Below are experts of layer 7 (counted from 0) of a mixture-of-experts language model. Rows are named gate (a neuron's input weights, with its number), up (a neuron's input weights, with its number) and show model dimensions 0-223. Each number is 500 + 25 x the weight over its row's rms, rounded and kept within 0 to 999. Numbers have three digits each.
Before each expert's rows: "gets" lists some tokens that make up at least twice as much of what it gets as of all text; "mostly gets" lists some tokens that are sent to it at least half of the time. This comes from a sample of Wikipedia text that the model never trained on. Tokens count by the router's weight.

# expert 2
gets: "\n", "-", " (", "\n\n", "=", "–"
mostly gets: "\n", " \"", " (", "\n\n", "–", " C"
gate0:533514526522512499526477526518446495504475526541465538498487491447468487507453541507517519463500502492465516497488459497501515528462529512503470490458442506498488498549498478478488507514486479502535542481505505523545477524516498505553488497473499494464489538498490512508498502504500499513483473519459453526524477500498496483533491477474527454516498530491509474496513508515490513520518432478563485465509484510543507518450510516489528560493534469493457487526505510483477530500445503494522506470511503503515496469493515520476504473517519495439457539502526515494498526505459494507504502517494551529533496505480470508482451518513517468495457481448513490537485453469485489525489
up0:527505460480482503525515462530525460506490507537524506513504476503510474456517529536474544541519483528515535501501469509481529508505491475495536513507503491494575515509514511553497488464493531517553512466501490478501536497493481487496541479520445506465497495510478486477484549519520534516502536480469527518514546479519500488515441514501461479483497463518521510525527505519507495484508523453505518508499504500470494524525484495542517508513513485454465505469488494467530508491480480489530504515495516506534499457456493482526492471477520524540471478471515514503507496529528511539461501494496465479533442476498462506508517472518497482483466498459559503549485466457563535514477
gate1:502539516450464515455485493499522516465551488498480500544498482518497499493499505519490484486489508486508525473523452433503529491500480482509528527527508505500530520500458518504540517428478491531539533515463504521480506565494507490505495470511480493483500497510501535478471533558525523491520512478551459482532506538503510499494474473468432479455476472549495502493508525515523477515509477533469522486520479513547512468509510495472517464490487490481499508450522492482502515492489505508532526485509440505493554523499514518503537506500528506517510486491515530536502519489470486478514486480524502486491516531477552550503450487505486485492558494494530509535473531485451496490484
up1:498490437461507537508475491514521502512525466460485483488489510498430525448532490510492512467501558508566491502527477500507528510499496516480508521493515497522499456505468504541535505476490538508543482524503502522461489480480466505513536460494471502505494497438495501505473513496484515477484487520483484508494475527495494519506509502481537547455446482531479530538498524542492456529492475546504493514511496499498484505516507538518519480502510526475513502503494485513487486486478525507513550473532442519477510520503448496534480473549522531511500537500508545520486515503475493469506491512498465496508475518461472471575496473543523483466504473479470501533466535474477481474496

# expert 1
gets: " |", "-", "|", ":", ")", ";"
mostly gets: "}", " 0", "′", " Total", "|", " Location"
gate0:522465459533491465476517471492524489507509518478526494532516548493474484520571504480513485529492498507517512474481501450477445518528522536516445518511502522474509519483460464482490495491493508532529512517498484482495517528535523515503492475485525471449508510492534504534490502505511505581514477524464466473530515501564523439524502460497480518495523533484491481489479510486510515490420549511482532475546515496538466457496483488503494500497546534532531501488571487491494509459495496496507513524518495532499502486506522490518470495512466472471511541477518506491481468489476490500523506498497551534499522504526508487514531496517491483475457526483521482479489528480502507489535
up0:459464469472486532577475536487500458500486496518519467513489481480479544496493525509483505470510492527497535487516486485516458488469476499437523489537501495520489466533528454490536480449505519493466539472517545468488479461502519502516520525490501489487519487495474503465524508540470525493452487450515509526503475482499515479513486484527513476497472533516496541500506484457490482481514508538465485505470507509492526493513479506522498494503497518498524534521472535526518463525488498539525481494479495465509594459517510490496489477515465508491498536529540533506483474491503486480484461521527509501512535505513489489481474549458472528479535447539483509528500476481538480482492
gate1:503535472512477547503468485500461534563483521536481472496482441496466515497473491465540491533522503504465537460512474512499516512549517481478516556461516438518487533421477506511515455512514526474468491529487482495510519506506518506488458482480518447521518505460552512525519520465452483516489496491529477486497503510497467502536486467445527476500498481487530511483491484471509497514478489500498449463520459532454473492491515512518508501493524496533538476517488477482485490507487543475475500510495492499495503521495482496474498541522495509517500493496499483540480467518452505509500543501518506511502503500545491490503533480529498450474458485465539494486470511544518517473507
up1:467511532482456502475503485506488520524507524508507509502528520505500509525517431511515463532508473505492506485479504482518484487486476496510504508490499504461501509469474493544538442466470560515558505489482494494511525484487538465506542476503540486534527535494528531515479565539473554498495547505491540498497502505509478507519473504473489524505510490466497467465509448484545488534535568497489543506526514527452473513474527515498516497502496568505466499476513507486518514530493496508523502535522539537510517529506493486530533529503506488540485466483510479499516485507470507531500472462549483505494500498501542483532506476480462476525513503515560523528517519494494465498464

# expert 7
gets: " |", ".", ",", " in", "=", " of"
mostly gets: " =", " November", " July", " January", " June", " in"
gate0:486535531495523507466542479484451529483527490488498460488473465463519510472477503501521510485507511478509515483528537536506510517529488479464519429509473480481486512495460468505444498500494520496489470452482513508507544506499477510457517497456408505467485525540501487510524510519522505505544490492521516496485508496502493461476483522514501511518509523472479480469488449457521504495539473563471498455503516486479482476565516513475530477488571520467510509495495484524524493492479547503507516534536506505502512517459497489542523521510502478493477484515479518527496493483507530508472491529509481518458490497508492546501513500448474544481482496494517502515523470462478521512545
up0:499548497503454489518441529527525474497528518481495509476516519528482487454513467526472519533500520530544513475491524517499483481478512471516514471527483520531513508518493476472517508494504485472513495519526478532521532508470489517506492490476496526533546460437513485486480479492475514491534519496531493473513529482480526516479538495496494509538528479500479517531503495506513491489447516460476500485497513499521504456497515508448494564506471526543559529537512499504516451547502509483511484463500490507473510481526508503487468459513504522477510556512520527540473449499514467522506507491507529471518476518502516510534524539476481501446518497537501487559502525554506538476549
gate1:491517439482499554515497462542502461490499481535504454516474510468488516506511544487498502518521475507497470481527526483470472480470533471519512520485583523532528482520467520524483541479509483448450498504495474517492481505483526510505516542494518506504496528508474532514486492523529470504519469502531487486464500556455514504514493501503480518449491530516488537507541478502510495495496480491508509490456504490525487516473540494498480461529491535465489506518510529498513535485479476485504580508523490460468492473497524502436521512497545509513509482472495541512521489572477484468503507536473496480491477529523513520480478540462510501508466506488499497487496512486482526446529
up1:504531460511503467517511482489506569498564510517519440498500506463509481511508491486486501557460532509534518482482538502475478472502540467495519483496537510514556463516496510517465490477511447502480496493484504482519483519503462498480531495536485518501520485525516527467504504527497466500519530514505490512495495501521523481498504532481509540543448470465493522493501555497524493473499475505511513494457514468494485490558510505472507498530495491467539531506459517540524481497477481485482536465531499482484515548441496511524463494514496491465465534517500482489507483517496528523498484466545446564485470499473470541540487521511528543506515479502537479471498517522516497488527

# expert 6
gets: ",", " of", " to", " and", " in", " was"
mostly gets: " was", " is", " were", " which", " are", " had"
gate0:459524502500517475491482515473489504498506504516495475545488537470516518519516507517498515503485513517520507476491445458485522474528479480508527492489479469440498523472517490471490503508515490476450481475460492509484531502500490466504517484553486467511528491500531490511506529487510519566525509467476498517494484499519497525513496469485461527515518484524538503512482503502497541546528502466492557492488518534548508502504494479431468484491481462524538512454512486532534477435532482518512492476501478476498442502483560504492549449485512507515509470501410508483537491472498478476513479549512516493491492530508474497513504505536496508580497477494504503509499490484518486490493
up0:525522484538470505515506472506538487507471500524515515530551488489514482521491519470574512502509478516544479453493532498516504495518496499502418482527519533514496461524530488504496504544504507458514473503504491536501487467487480522504498526510530515530494459506536519535484485534465485446468488496550536492490490481504499481511486538510505465489435498470487533466499489490518488491464539495536529504516499503494493469481497478522514520448430503516468482512487526510481488512511520503523499462511498526513517527497553502495482462503513483517503531444519508549441491486487488490469504477495526481526478505507476510494518490500479480464580500531475525497495477477538531510468
gate1:490494520477515483521487494484490526489498504501509528577500553538494498521527470488485450519498534480535493511463486531499535457529445473498502487516483524486500533525463527503530497504567496505472510509527484518478514520450501464506501520498511499490520503484486503513502519469483491517512487512495504475460488514537493510477469530439502522478514439481499534473521558541495479481455461496501510460485493504552491505529454491497510444451513445521490464491514546491507520494512505490502500524486522525451510496516488526496492508493482506521517441511457469473477460534430524516482496502504505525514481491527510517497468509448467485502500478505505455513529492520501487517471
up1:494480471546504491539476458486509475515495533487502509475496476495496502480464510517490542484505526520489450462522515489509512493482478518494517520474531498484462491543473461523492503469450493519512517484533486530551510486529498547476531453474529477529522489519524483493501459481479496492506517534507531475529486486487560481491509484521526455502484502513517533475510468494558539484526501475487476500528500529482498510509536455498499509504503499530491484572463488500480517527536459495518486456503508483506492476516508502503514532449494538541450494496539491511496501484493489465504488514481434485533512473452493520487484434542519471521490512522490544549443485492518522494511

# expert 5
gets: " the", " a", " The", "s", " his", " an"
mostly gets: " the", " a", " The", " his", " an", "The"
gate0:492474469488470521535498450485450485499467570542516534499473496507499513490489474506567467542486470516506503475490478503491506523506488491450531501532507484472508511531459485536486499511499511492539495505529527490457526500482493457521476510536480508486507482492500501485494538505497525452528525529473515527543486516514503515470541508485529482490483440492505514546514479480483495514542545494464506486486488524497460544503505506518477471535472511469528525483500478525520497509510490502481490506495491525497499462551493500513471493504481458511455508524472560463478519440490494516526483455555489464484556518506486478485519476484524505501509481516505506538517472475520493479435
up0:479512526487516512523527512507497550485490496517486516466506469504520505498521471511496540478490507442538570538483512493534510496518504504472510503511508498528460517460496534460476490452480427486489483496528489471506505500478531503463519500521494544485521546515504475525553506537504471537496485462481487489487488478485493495512532495533517496488483539482519532508508511490445537546457447540510515520512488475467525502460467508477515530539516464501507507537484463415505524487520483488520478494465474503450490484485482485523519492491500497462540485508511504497502481513507495456476515541495531502504472508514517551473497496480504507490471549501477461498454485518479531524507
gate1:516497503499501499454458492505491497502533489522527529484526576521518468493507535485516508497474505443527522484514540482499511515506459506480473510515499507466498513568481489512524493477502538481506477495447524551530504537479462534498481524548497507504484554519494503517479486472509484488507489524533505525450547474512537483470493515479487546531501516507454515506496488475482488501491479551543519493502512493466539519491508479517485482523532485496488491502516461527538490492506538516524509484498491472514487449474511534505506522521529454500547464523524533496483541493493521522500480463519540530508506449498520496489460549521518478508495516500505515504594486504492466511477
up1:469471468467498543482473471505548485487467468515538474501430486463497489501539529487519490505505489512490533428506463512500497511509462475464495523524503492508497471530477484446500550527497517539495487494487494535494466501468518523480487491528469513488508474536470472483502476465493509467499450491467492512541528476471501561479519485531483497540543517496489497522481475519521487478456506480510473512491506506434489516518511504507523501481517484456490505486488506507512475482448500544531512499471505545483528510481531506513518476520495512542490510491524525469457504474463493485491478540491499502528488468512479514503521476479500463520528512485569472520440518501522510515547